Weights of a small mixture-of-experts language model, trained from scratch on English Wikipedia: 20.5M parameters, 493M tokens.
Below are experts of layer 3 (counted from 0) of a mixture-of-experts language model. Rows are named router (the router's row for the expert), up (a neuron's input weights, with its number) and show model dimensions 0-127. Each number is 128 + 24 x the weight over its row's rms, rounded and kept within 0 to 255. Numbers have three digits each.
After each expert's rows: "mostly gets" lists some tokens that are sent to it at least half of the time; "gets" lists some tokens that make up at least twice as much of what it gets as of all text. This comes from a sample of Wikipedia text that the model never trained on. Tokens count by the router's weight.

# expert 25
router:107146096116116102131171153104100126134104135116157167100170111106114104131099098135095111156143103137157111149104125167159122159159096156152102141157164159168116145133143151148164097112149097156139144104155133092119163162156103100153158099110124109099110109105093107145124101097103097137150141099136157150099154095098102108156112142095150143115124117150154155132126148105155094132103
up0:122117167134140140153128136105122105153148078141157120107101107183156125137124118152123157102125107154097112144108140066139157128102168123123130168115152118155091162159112156111087097128097135120145060145140108107116155129120135103120138129132103147083106114150138076124122138151084131136126129106114123101111135093095107161126086154131158146101162124148135158128171139157166122102109
up1:122112110149123116106124096104099101120166094134137132163150152118106116162151129144144081132097097101177148134099173113179115154157106154134142119111119109129145110146159119136092144156085128073106135129129114101133108139136091110116148128112085129109112126120137098112107144117107124166087136087165133089141142149131126132104101100124147106139073167131133134124178133187130112128173
up2:129133128140140111084132159156142115119069127130150123100144073122143132171126145107087101158140133128124137149138145155161111079134127129168129147118128133158130114160124125159116110093157174115118131124140156152124112138124132103150136112179140113151143137101103064164088170085162114136134142092136145188092110112082129098141132112147114106121132107136089146144123124106157086139152
mostly gets: "==", "\n\n", "===", "The ", "\n", "== "
gets: "\n", "\n\n", ". ", "- ", "The ", "=="

# expert 31
router:066131108133097096147129153056088076134129137105127137109127115132110087125106116105115090139146099065142137153126132132150104164150095142133102168122147144146077137146143124150145094137146114118116132122164123127115157150172111129102121103169107097120112124074115092133108098107116131139132148085144121135079143113106114121129085138101142126113110118150155149166150135099130120135101
up0:155103169135157158170126085132135158109129139141124120135147129137121167134148138132157126077142160160101134132189130118047112115118117125151103131141097157153179125136105115108089135116148117126158124155172111160145130112108117151096159126108085149143096141115106148135128124135127084131109187153105155086121141108077096103126108130159126127126142150115110109131093121143154111123115
up1:089128125128117160088131170158120136092137138169102106131141100175148107087125166137160107180183137153119116136114133072152109106146144137141129074101135132144131106129140156137142141126161159124160121133127138108109115148116103121119097117120154100142121112146117184104116132163147143118141150136113129121108183161119135168134071143126108105158152124115108166123110128105120081139172
up2:138119153130126124151140102151144154127124131123102093131147146127161198130116127110123100110125139114131119142141103185090113155149106077136126098101112119119152101076144107182131103100076123122157160152145145092133126108144117090148127165155128111142175132095141171139124135116146102089126092114087145129140122070121121113108143155127095132110167139107121084117120123147163144165121
mostly gets: "for ", "with ", "from ", "In ", "after ", "during "
gets: "in ", "of ", "to ", "for ", "by ", "with "

# expert 84
router:101136099112117100137168153107105113149119113118151156101160109104117106107094099120093110151124105118156102150109110128159085159150112160160108152153162153155105165150147156155132095107155094165114147104144130106115155167149105087128165122120108107099111113102091097156141099098105095130149132109107154151094139096091114120124094127113153157107113130150161155124132158099158103106106
up0:104101098111071112153173132067088112136101155076166124087140123168081085118114162147117136132103135128135140140142116137102141128100120127140123148164141120126125136130143105133122135067117168127157106130171152109135114124175084098157138104114111118111132122106145131138121104125151138159130126130096146119149127123114075128110115169118138084133118146163127105128093147105176131104163
up1:139139164088123078097129160138125124105129148151117157110117096145129140131126123130123080163107161111125087117134118116126164113108091140112137152139124115131154156118121124114097118122187158183116082116139093116133117141106108156087124129130137107115144124138110164179116119132123110125118162117118122180131150146122077153174130166125101104088183089168132125120142152112106144164170
up2:119153157130128093124151102143123124124109144156102156178092072141125083141130079150131125097132148133152102158140120089094160084121141135126143120120150134111147097137110139156109136168133129124127153111163145125109127117179142125113141136139102157139114118105114175144137127088074074078135117123118129140075113107111153119109102106102120168138166139089072125157130108129143132101140
mostly gets: "London", "Isra", "Website", "Oli", "Georg", ")."
gets: "\n\n", "==", ".", ":", ").", "Website"

# expert 62
router:102096101097122100153166145103103124147130118138144159091129115126134090125096093117092127162133108119163129148089085120172105164154100141143105123141168153150097167142125151140124110113154085112116141106151144112100150147153098120140156106111128100103166113108098093156114104101098112120130179107144151158093160105101114165127109100127153135112103110148178164130126154116152112131114
up0:096098132163156131155167166148133113127131144132131140118096147130142146141145120140117130088128139147108194149098120117089091109154112146176127138106111150156108136131117073129096125119100135142079133110094151087141112140150121130092161149123124117150140146147125141118144082118128146118171144176109145083094110118137203145148114107149150137143115147114116137164155160132163100103101
up1:130140150134140150132123133119124098086187116102147161164136098073146187117105112124141097123105144153139104153078145096161096130158123124116150163108169114182127080138152132110153096100147103139119167159078198158140147117141132117080139090105143143114144117100144147117118119136125127149112146138114141124093119099149135141138144116111128125127116114163148142146107125144119121089146
up2:109125129170141151142146114119137114124125128118128125133129126108104121176086120101109126157132105194118144109133152089139148124145104114154168146068104151118111157143133111082139091101159115100097129125104132103139099106150098114110106136133157096136111172093154121111151145148105158122106139163154173152122155089173122131111129150114156079142097098164158131135091141127149104139173
mostly gets: "/ ", "); ", "– ", "., ", "', ", "(\""
gets: "(", "| ", "; ", "- ", "– ", ": "

# expert 83
router:113141107143120106142167148108098116161130128132153152100137127111098104103096110122095104152158102125155135155119094128156096165155107152147102146130158152146105148173087163131133106113159102138170131100157139115103152159147101127098153147161122089105157118107106110149136103111098068120143174109136159156089147112103120106115099151120149131107106103157155152166156143107155116097112
up0:128118134100122090130108084145132119101139153099094172161110130182133075155100151173141128175163128129115166138135130123134114162131157080132119130158139125108118110180146096126108158138103090127105104127126115107141153101145092110130121106126149101133107135164128149137161129060125108170108124117097162116169170140112114126140119161159108160145094112116121119149122156134138104102119
up1:142144128115095091156144134115138147175111109138153080122124128138126097149126100135109108120145194150133122122118119123107142076155130125131122136146144117102083120155094113135119145092144127120127107103129156122158149158140101081110137116133158183118157133106136090154141159159081114113138118140126125117108137082142165118123144163108077137163092171107120102147089136090103105080153
up2:132131112112124128126203096154091137132089097157133085154116077159149129107147133115089104116119117136137139157133144139109130122095094052127117140114167127161152140120099129096165114104163125135139108068142143121147143115126081133170089106134145134136142104130135090137115144137098158080113156119152107128108172086133112134135117105129133165127177123115114140120150130139131154132137
mostly gets: "but ", "and ", "while ", "/", "& ", "said "
gets: "and ", "or ", "that ", "a ", "by ", "/"

# expert 14
router:103124094123114099122167153105102118146118131133164157102152120104112096124095092155101092159141117138156101169098125169155149161154104152157097153151160155159099156137128120149149096111153091131126145104147133099122154168148098100157159116110136105098118111100103107161115102102106100135142111101129156151094145093097109120124108151094151132108123098163155155124138162105154104119103
up0:125145130142080135107113120132079093114146068076121123130140101128188133150117147111086109153150104127112122128128128173130124123129161110118110129158156164120156077115137096200122137113141130105157107157130136133162131147108140108131123090114104112092105124125113142112118154107101151144072162169159120113156152101104118147101102142144123122114122165140136105127100180159115113140139
up1:153130146077163132092136112156116128146118129154126160160130045185146137138114100112100138099124113136133134128152182111158118120104160124121147120123120115146095106141128089111098122138150164114136060136133129118140163124168156130125123148135113090137165138144139142136114126091094127154135118124103143177111145105147111107091122143158162167139114137180146158154133154116159105111111
up2:083081108146086145149132125132121103154179123146143113143105114129113163088118067107101122157140139099120143122131135105100118115153118127115117148123105141091106141158141113120142148132136151128149097087138157136128109171073090125094125120128147126070131159136120152131125145159119068142154148144069143106148099131184099114140120107120118123127108122140148160095092143128178116129140
mostly gets: "|---|---|---|---|---|", "|---|---|---|---|---|---|", "|", "|---|---|---|---|", "cor", "Family"
gets: "|", "0", "\n", "==", "re", "ex"

# expert 29
router:103128101075120096157159161102104126145115112127151161097160121114109104124101094122093111154153110141151115142104135145156115162144104149155102146161166156164106155152141135155135105101154096149135144108145120100141159165140102091141156128121103100104117111102100111160118105098100091133150146108142159146099151102095106136144102143085153146108139140161157160153121143096156085123102
up0:108117134111146109121134144156102128138111111142144166150138121117149139100086145082123100153135084117144175122107122100189130130096120135178140101136155120138077157150099129138092121095148120074116107150108118114139119096115114119135153079122113123106179141083099128128112138143115162126121165078137136113132155120133151152094144119150144153128142136143099146138129171072175117095110
up1:131124114157105126113123090107107137132166157172151129075112151061134136152110120173119087126114129129132119140124191161118131093112109132153108082149152143146112163158168129121130139091126136061108131135148122135127113124147161110145114125113123146098087113122102094119138179135122129099155120067145106081125127142165127107118089133105138111127155122107125125153126139170131108151112
up2:104136098141136127152140139135129139137113134145136113172150085174146140126153160137150128105115125155159137117183117126138143129166116186122129136150145175106114104120085146111106147138137144143147171137127126169145171125137131136137118115136126117152125136079120109138121153126166166138099107134177190123111113127137112159108105161069118153135110111168119110114163190136176142163118
mostly gets: "States", "Park", "City", "York", "England", "ities"
gets: "\n\n", "the ", "\n", "The ", "es", "=="

# expert 44
router:113157108127103095161150154108115128131117165088168138111147102084105113125107110095116118148105113151132094148111091117140131142132103148151114136159152141140127148114125162134123124097146085114099146079142133111130138143157104121189164134138092094105120101103117129162114102105102116115114124101081126155107144123108105072072120157158163151107113166130142138134129142096153089086110
up0:153089136145081132117152140124119097164116107127152097114133108101163177183152167107135134101098145163141158156106183135120089114135138139126089096147096166123095140109125121129102163103163147150102145131145111094135133161122113091123128091127121105154125149086147104141120110111105135131163134120152127161129115166108131101113109145123137085133128125091131164166110126126111070096113
up1:165132093112112109083097127097104122122149153128129157138187113123166122118102098149093128117138113144127116160131146109155107098159118160139151104111174147142098127119133141182173132128172102124132120104136112093117128130123120144166108128150067130163142106127101172132105113133125168132135129117114176121149094101121158144134130158132167153103134102141188121131169156106141155136167
up2:088143161105168106114136154131158171137157116087173093137122137108113108139085114119151130132101087059155146140130158127100157145128115168103143155132118157151163131143137136124156130110128115107098131152143127124124117131154126183153083146128108140167142139156151166152077117134121128111116124087089132151140133133129157080142108123140156110086128159104149143103150157111129079124122
mostly gets: "os", "str", "ic", "az", "eg", "ip"
gets: "s", "ac", "as", "ic", "os", "b"

# expert 78
router:107141097114117096159167153110094137137106133111145165108161125103125100130097105160091111160137122152153105117100112099156118168157106157156100149149170169155109161142143103153126092106152087102151132115146127097122154157147103101162159119103116108094123127109104102158134107093108111148138149105143166145102146100102109129120121141104151113098145099159169161150124141107159093120098
up0:107088133128139095162075102108130135154128132107122151110180144128095094155148143101170116093119097105180117109122101135132117118134121112167129132110155112112104110098131151142157112126100135106085128094108151148155168093138102183103137075116127147187143100141134078162102122126138131132153132113126117173138153130126152093114154099127164136117106113135136128137142147117134124086087
up1:091148163121093099153092102136123118122122102125137135117078138126115138102126168202141142101133123113111074134092119089148122122154113147143122142102143161109088129124128099134138149156121151118129126125164150124144149181156150117162095119145145105137140133137154081135107064124122107130103124125112101132116128107066124145119114123135175142128117131080097129158111148177156138117168
up2:133123100127124140116123163111137119110128143131135140131059114140122099134134135103133124142117120131126125141143090149157128163143137101116188117115119138094134163125152165121141147077122107155080144106163150154105129145111085097125085142093160075096085135131152100122155121149075146138109139140167111172115169143088109116124150141132140108132108141128063141102123124130161150082121
mostly gets: "February ", "== ", "Ad", "On ", "Par", "Or"
gets: "| ", "- ", "(", ": ", "M", "–"

# expert 37
router:108128091114089100105169153102100102162125119132155163104159119127105112135090096121093127153183132109154139143131112159162163161164107158150108152148160151155102152156139122142134114108153098102095145117149156113131153179161098117142158128132114105107149116100101086149111103103089118117144127094142137144103137098103123151151101138100149169110112109153157154111136134111156102137098
up0:130111140098124158102107090148136090176113167136141144156157120122116118136133150139117114172117137122097134125157147158142142160122135181117096151079141120104115151083114114150172176141107098123134091128152161166156170147158110138116106121143168074131135111092126142101093166099133128129156099115093130135143137140113129110157120142110146118126133119140122137116102151159160177172090
up1:072122151105166113142118121142139164127081128079112137115144101127108142160091120135131150163146139146090109125150121125163135126148152196145127108162126111151103124141159089127154183105133153167135127119137141171113135119143162117139109153111119090142149122151106103105108104138069163120148123120121106188147113104083170123134092138084109126121143107136119141121101123167126142131135
up2:044141096129124163113136165109105162119150091159138138144105111097150143112103160134131093105160144135146141120095138143123142120173115096138115114152140140146106114148148149139111116170119122154164141126137112139167062155089112141150133156158110153134135092110120150160153100080118113131080126124145134131146123101113145084159139157168140117129146141109108100143128139111095125076115
mostly gets: "born ", "new ", "family ", "based ", "% ", "former "
gets: "ed ", "s ", "ing ", "es ", "on ", "ers "

# expert 18
router:110114101099115103140170158112108126123121135113148157106160120107091101121097101133092102152151112109154112124096083142165125163157103155153103142154162154161106152140105161146152089107156086149161140111149127104109163145143098128151154101148130097101108106111100087158121105100103094136147138109136155142098138095102114136103114144121143125107126115146167153154111152105164089086106
up0:136123116150157158161084103136123161115139116141113146095142064103123148118133077099100110130130119152128139137108166090132095152150136147166135129163159143131092184136149114116138111089117116107149112139140112195103117120108157122094122118093107104137082133139108131090139142124119173121143126124136160119156104120165163154152126094132136076137110100165103124159116168141140146124147
up1:168152108168098128080142160153118117117107118118127185138130100111109115132145146106110130114125084120098133110135120135129113116128115147155161157146089118140103089095134121142131155116102149146150128106137135124122149185130125178125140126150104121133171095132139118120130080118140126169127120095142117120133096127118093166017109102151128114153098132144114118120107091150146141151098
up2:161182131104133126105165118150108114131142108174150123129126130134103125159108158107087098164146138121091130114088154140123114139102119119146099150149137155158134097121109077111111139117132106077160129119122082102083144141129120083105124120139118171142144129173136128137131119140156091186086083115133109121123131147122131134103107097146106094138105125120152090108105150140143060114146
mostly gets: "Ch", "St", "Th", "Mar", "Ar", "Tr"
gets: " ", "R", "H", "B", "S", "K"

# expert 57
router:095147109091125082154144150123085124156107143125145162100135133084148074123092114143118100141111104124175116107102097145142132137125085127141081119156147158161079161156130116132163131131127086124160122119178125137112174123146101131146138093118121102095140127113110092144124120111103107124178159123168134190086144108123109139129110114109130110100122122124155147143141134102148111116092
up0:135123122141132084137099130134131125126146097108101107147127129116096119121121137108136129081154124166136133109132124110145118105079115063169086135139110099124114088083124146099096060111139111145128110140129145094148177076158103110130153155143104120143112145210095087140125135165154121121092115124131131130121141130130146137097147124166157131153115120144128133142175098094125131132101
up1:133160150123118135141122166156149150166074071172138125122102079131147155124144082134142153125109089124132159094169161114101129106142125148134148155124139118128069133142188119106127132110136116152140181067105130132144126106133114126166129109151102082143116139178142122135112120106124148138131144144147080129152141139136125133110148088139125085125107125121094130134108144102151156087125
up2:136128180111112113095140143172148122114115129119115146154134094147145185095093128112108141132124134146123125116173105122151131143148104115120142138123126134083203156141117122117110143131092169140203108153124118096124132119088132122133110161122112159113121134145130149152120119131088091146144133154151112120083099142140147111131091122130125149161114158166128123146155177102100105068098
mostly gets: "| ", "); ", "—; ", "; ", ".; ", "\n "
gets: "| ", "; ", "- ", ": ", " ", "– "

# expert 34
router:104096093097112097141167160114102126122113102118158159102156114110117103107090092148092094153118112148154107143105102158157125160153104157149101136147164155153102153135133107143146108106148088138123143106147143106107159182155097097129164110118123104104109109109101100157111115097106092139140165104139158145103143100098113118112112134122150132105133143129164161129177146105155097100104
up0:106111139112150118153114140130092144155128102080121176126120111134144111163134139124146091127109082120102173144132107142161091149129144133141164102128121076140092143135143173145079111125128080128192133108126126110107132138082147139126158120108160166145167146157131127143135123139097139127116124077103127144088116124146093100152148107104131105138175172138114165140114145150133121096093
up1:165126115121117135145165125124127150152132117128151121078125141080105110126159163124146089108137122133149132136164132095121126163140134101102084158136119129091074109143145116165130148127164154134115132121141089118152106110089058148113159127130084088130134105123158167101133167068145124133132129081117096157110109106140141124145104162127143151150127131103157132137083137144130156166099
up2:119150112132126090118119131109128132136087138153108168117142166121158113148099162097147107107144063117114095154146118119115101113173106091107143105077152109139129131083114110114117141148144122086150129130073111132110145140106132167124129144177118119171130114126088141134132110113120110132139107148129172119117136087104095152151124118081122097146083138171115162197135121133123137137154
mostly gets: "Bi", "″", "Pri", "In ", "Location ", "• "
gets: "| ", "|", ": ", "In ", "\n", "″"

# expert 53
router:115176110128108099113150139097109123118124157112174148113137129088104123131093104145113122159137124087110120169084116095154127138130111137147113125152148154134108161128193101122140107091164083095112134097159134110142146131136105133099164149130129106111134111104096119147080109094105119154102130121120164134112196102107103170104118181133156130135115094124144155110112151122148104104113
up0:129152126098112098098116108132179122133112140131150159131152122106099170141081162146114139147103145118131165167150125149128154137114136084121102164141110100156125158094101132106145113163100178104137166094107115125125120137133128119089153125116139124112143092066121081115091143154094168127113130093087156116104107117150069156116101141140136142103155124127088111122102112119110128136095
up1:160133096095165121142128129104117139141148119090147119107129090092131096151074117132126107111126121173181141141124125148121135165134109143131142117136084141155131140132160106128144107110165127179122120125115174153144128107145137139138122114127128174188130098116120168105090116118087117137122130163131147122173129137121152114137126149095101064160100097173167109130126119062125120124114
up2:119111114165109150143147120146108148134119128121168131151151120110094111076127163124073117083100138136109095143159100123146111121133157142161097136087135151090151158140081089164106081121169126162104130126133119138125104138132155097136138113132112145141145145139136128131113104172091111105132105097072110116117148110132052112128142150129118176122095132073144120112110135122112101127110
mostly gets: "ig", "g", "G", "ub", "ag", "ug"
gets: "g", "G", "n", "ag", "N", "t"

# expert 87
router:109146096093092106100159157118105108129119137112160158099148109103104104130100101156095114154150102148155105132107103121154121159157107159146102144150162155157095160129114116156127099102154093158146143109149146110116157154143103076136163122113141105103133110098098117154118102099110092127140171109128146145102152105102096123118094166098149115113130181136153155132126157105158098137099
up0:130109146133110119067137096101105148103118118118106122108128118094131156111126107122123156143118156104104082149113162175128137141154134124158098159124122119171112160137171143113159103109125132142119180120115165129123134150145123108134199137167084094103175137132119106142151118117119154144096144118154105133107083096094076129127122124092136113126129124166138115146124179124123087167149
up1:137113078141129164101165129132107147102120126139135149152082140104125159147137120170131119142146133103132101107108116096139147056127109133152113124138104160100128163115067106111120127147116103146127149079102145089135124136147136095106124188108128117128085101124161125151167089111155093089106138116148148120132127152118115117110083130126134108164094188129142122147152127171116117107123
up2:150107126116151097118112163130064114136116151158176166128115154155137172122072143143143110146131125185108113162152104126156146156126139131110138170128129141133076130151139123131087137113182107127086067135145127107137122121118082171131131110136103106120178100120101135129133118141135121114119107088151130158146119124143108102093083144090132156097124116115120114135125100150126150117097
mostly gets: "CS", "P ", "CC", "ts", "SS", "porting "
gets: "M", "ts", "P ", "S", "F", "T"

# expert 16
router:077116126137104121143129146095091117173121123119124125118146131126124104112091125152111130132142089090148135128141099131160098165170129141138098147138153165154086134148112099118162109123157106178129137097168135133092142144173120138123133105121109082113139116077112099136122098121126119138124172085146170141102161099111117106130087127121139132115097151191158143165133184126126140121105
up0:121100139154173133090088103121148151126077122131075123091142109153124120150118146140122100117099112155104108109141140090095100151171150131154155138099149166134123088190148111146126100067116105138139117120090111130102138142139156116135164157101132148135157165091136111091117112131107146138134129121139099123151158169093172109109135140137136102118149153116133150124116107103146133185125
up1:122111139124161090134093194137123107116125126132065077134142136133101094148137140083143153106146124140116085102124160174168101161138128118106156159106139120129075116106136134103157101146139130108124115138125109169093138126164094103139137136110121124136080129077090119124140123159120118111135128173166108118153166146116142124126129135084118170147149145104105126118102144129163151157110
up2:132116112162130112155122154150131164104129120097155066129125126113118094157082127138132151093182122106121158131145116129141135101104125149142209152113110136103105141116103123149179116127093148127159119111082172139093130150133134107163159146130109136114140163123154072110124120127112155142142150127124084118195134126102124095139144155165115134137150106133132153112156130125113160150110
mostly gets: "which ", "who ", "that ", "after ", "but ", "would "
gets: ", ", "and ", "to ", "that ", "of ", "as "

# expert 55
router:103148109154121104131163153120106157160090159102161147105157111108112110116103099153094098150116117096144112151100145096153122151141100157151109123158163160151100153132070140133129092109145102151153140109149130103139150145152109110116162094154140097104123104108099116150125107101108085136110148115126160134100179100096109117157113165068145158119130137146152156124122136097157109109115
up0:162128157111090129145119175170160097148128180106111148117133109142128134140086085124161107094122138109163126157155129135148188129113134139130122109151106095141151163144115115130168165137130091156105127092155118132177143100119100121167141139159114111157108123119096164160101143114106144135148151121116107150153128103130130083189129095084148108111124142126143133132104134144105140167102
up1:099141114145082100105122129127090118128145131131096131104121114147143155152139116177120119118139132136132135150103124113125095144151136116080125110115132141146130146124134093118110157137096156124142149141138099167122147096112112055101150151142193133156136109109152129137153187097117112128103100117109136127165094138146119134063164149121150177128145142114173119167077140093153105100122
up2:150146147068151168119074154099096139121143115099162128111104151147101144144120116163116120125113143124129136136131119110136119123155165148174114135124157081134131175109143110109057129111169150128111099112106146139096148111126153154092110089127157112096106089141098114093110177124112106102123114166179096147124114116137150136102141116128159140160086101122161102126137151128133123123129
mostly gets: "Y", "Be", "Se", "Me", "We", "He"
gets: "'", "W", "-", "y", "a", "e"

# expert 32
router:100124099103116104103165148122102133139105131121154163096154115106115104112102100172094103151137115096156111173095145093161104164149113160156095136147158157158106152127112119152135092106147086133147146111149141107124150155145100075124157122166122100100120122104095113153106099095105088146139178121125158140092144097102125125124111146110148158108137142133161146147110159108157103118116
up0:127111123107163148107177098116149138145131124116120181140122135130128154176121142124114097168143131174122142141089112085160161118137102095128127129109185184134113180124130154127113110120123141131112107116093127076112106095116125087147171149107111156148085157119136107131133138150141137095140147104121148131155137188123131140132069104140165137145112140130107157144130104158108156128099
up1:114151124078125179116134108115115154138093149103139139147151125103120093087128109163162112076165139137111084092164098101096082143116130155208127176165118163106140126140118115133147121152124127144147107122142148119132090116162117156084119099130137125155084130090144125123137099141181091129135101108137160129119132132091124112119112124141103103126136120131158103104141148123143104126124
up2:125092113163125162141133101136119134106093131150130118129118088113120105121111128169072147112091072120138125144109136163124156110150099088142088129109153188128127146154103137160122155104149163173158125095112150106183111105113159149125133088137110150095114105155101145103123078113109154140103138168159129138125144126119101146155135147148134193141124147145132143094151131138146125141113
mostly gets: "Mc", "Br", "For", "Ab", "B", "Dep"
gets: "B", "T", "C", "P", "F", "O"

# expert 49
router:108132097123103096135166143113111123143110157125152156089167109099109124137103100134097106158106125104161131127101076101156113144139113146163104127151161154159115163128154151147133092103150082112094145109147124102122156158140099141172158142120139109108132107099093113148095099097098072149116132113116156148101137102094099102138101151135150102125152169128158158134117151107158101109112
up0:083119136105151143121129109110137099169117134096107144131103083119142132154109095137074115138130117130127112168144103116143121151140181120108145157152116147102116133155168121138107148125132121105148106159130105133125091114118119129156177139131106164120160141145186150089105130112142119109146120097165163161124129104128122157134121113168096134139164157067138162138108105149201155132100
up1:086088096143128107154133124128112133119169113152178135132148089142134128128108161098118140117118119110130090104114127092167106143094134149088120137135132104090143114166085104147158079098100137119142141168144144172110117169115157136150163130123129083154121114144089082110132122115098102156131099110105125162135152106143128150133104157132149131128129154127120108084122185104108183139136
up2:138106120126090152130164100101108113110109115100099099101102099150162149141131107153068142130128106134143138156161187071105132141119117121146115071159106101153124148122156122141094116117087152126162138155154133139169150131131145130109154130113125088126181117122119133148161115132087153133109141154151123143132138139138096128132125133111137108093158149113122191127107103180164131168124
mostly gets: "G", "Mc", "eg", "uk", "P", "And"
gets: "P", "G", "K", "g", "k", "eg"

# expert 70
router:103126098136121101118160145106098144125117129132151163096162125096116097103099106150092109151121119118145112161087163125157106157166104158154102129155162157161105158157141116153134105109153096142090139111141146098113154161136100101128164121133112097099089117108094093157123104102107088122145148097142158139098143097095104146129093126100151146107136104153157155155136149098159097114115
up0:117137107156166136098154186140094121103106142106120211151137108121120116099159132115124090102123125144096125134120101109143151131082151093163127110143124122103171183156127098107119143122145106109094140092124117111126138163139129174132113162140090099118114166103138110130096147110134131155156158146120104156111146140109111121102121158117118117133131165138125108104185128151118099149085
up1:078125154115086143168139162120178116106126136088152129146129126129160129102144115120130132129132144116096060159107141074095118143118123132126105103127128154152129122126173131111089099154104138133104147077133121171165108161138116106145112133135150090089112144156135124142106091159137104158106087138155147117087142158104100151151137133125115162102154145132106166179106123134157116139129
up2:129152099100137126152128144141128145130131149134141147137110106153103113148132110130114098159143117167087139135142108118137146072126153146183105130137146105075127120107163092149095132150167128148093139141129121094134187155107126134162160132102128133166156133129114142116171124120125087118100192155156145128124168109129126131157099121163150123119123168093133125125121124112072066136165
mostly gets: "the ", "The ", "his ", "their ", "this ", "This "
gets: "the ", "a ", "The ", "in ", "his ", "s "

# expert 52
router:086156100125105103121163159096103127098115127134143173101147124110132103147103106154096094148128109121137132141103114110156106173155102140150097145140156158157104140175107120154137106100147095124124133113152127113137161158153100104110153109150103102105115107104095103155144098101107075128144157091133148147087147094091132131091108182149144134128109126153161160138101154106153109119113
up0:132144148102101099153107155132118145124130119122126163130110116148166108117186124120123125132123185122105106136110137159126126105129158116127112119135144165110129130098166131150079112148112158138129133109146151124093124150153096107126199122126117127137145111097125104116113164099082105148108142124140109140111179145125101106101120171182156137137102175140072172150126159185109139120148
up1:132180066097108127116127089122125147109103131134134137109131103153136106139105145153121151131176151134126130127142167145113121143112120126109096113100178135151138083153090109129125095123130109136152153155116082106157111107120145106148131112166132172146125141085145147185157106118097160152071133111132114121103095176095183131116089132138158140132131085117145098128123151117135110148141
up2:129160154107125123166155142130107154111144113129102112099087157111122112125151139125087143122139054148130199116070102134127105116111136134160156112154114106114087137086172119155117174100131149103131111137119124116141158142138146126130115103090152057125157114111148147136121114095117107124105146117143161136153133135106120154140122162142138104093131122126133156162113102162133172092126
mostly gets: "became ", "took ", "won ", "began ", "make ", "went "
gets: "was ", "to ", "ed ", "ing ", "for ", "as "

# expert 51
router:107143100144109099127159149109101117156121133111158162100166108107114101123096101158088101154153120118150106147107073184161140153157108150157105136147161147158096160129130142151144094113159092147154146116145147109116158157157098095127161092121144108100117111113098107148131102097101101164139143104129146142099147106102121114136104161120158161115113121146163153133117155099158099117109
up0:133147120138129159133141140139114131146115113118127108147086123154146113099149103175148123162128129169133098191157149136163144123134146128112180102120132154108146119194147158157171131137093117130115139122130113133158172077100135099121145142152091132106171082127147140149131147111089124133069139113126128138106109146141091100112142173112159108104141164158105140145131166134132141120090
up1:129162142114105140172162136101078133106071133086101170130130168127120153132172127162155123142139141131155143153136138124180122112116094180155098135167137188119157149110098114139110107118104116098126109119129102108103130147080145132140115154158144126155150121147133171129153100068113140131099130132141091144122090112131117146157115122116157113106102146133135107127133156140157160113096
up2:111109117138141104119173148148134113180126132127125121141120110136149177124121116121118134127190151129137103071132149089137103131167142149159166105116164095112120155140165106150118103067134148117141117150092124139153116168135146155120077139129175100074144129145119130120164124175124114110138143164141132093095181081146137156160154144116115116108130117146135140134131124173141135122130
mostly gets: "Sp", "Pol", "Ed", "Dr", "US ", "War"
gets: "M", "R", "\n\n", "D", "L", "S"

# expert 27
router:106122093125117101108167150110101126146102140120159161097154124100106095112092094140097111156133118099155106131111102146157120164163099146153104137152161153160110160142113133139148092104154094154136139112142137105132156176148102068114162113125119106097115117104089102157126104101099102129155138108146152158094144097092093117142109129109150141109110133151160160141148149104159091111118
up0:091161133166123096157098104127137110123134149069115123104145155095136113115099154137142071156094120115096129097134153122135135153137131138103114071154105111107126161113151121150139131109136090126113122081162142144166200141111160132141145118113126099135114119172105153124176120105167081174115160134144128184135111113152092112125115115124138138105138122124099135096123120140126108144143
up1:126151106139107140126147148119084136190163143102143155137142104113108122122115080120164114109129110134101146101101141124125152169160111119106140085110098098135136123141137144127167127115190145131122109126151136107118143144115129063159108043111147125071128133130125141141115145161150170155125150154174108141095116160116122127098145145148148148145096117099139125145131140100086113112121
up2:172157113109134117097120157153137112098098116122116119132135110089156110130121149081115122134147171092119146154119100131149149149164109122074104140100117110108111089145163134074120114097149122124137132148164130153156199157147136123111101181125127104131127108125130139150128133135109125119099090082137156126117168121132132159123110120131149086180145162106107089128118182138162116138115
mostly gets: "Se", "El", "Species", "Ser", "Val", "Gl"
gets: "R", "L", "W", "V", "C", "M"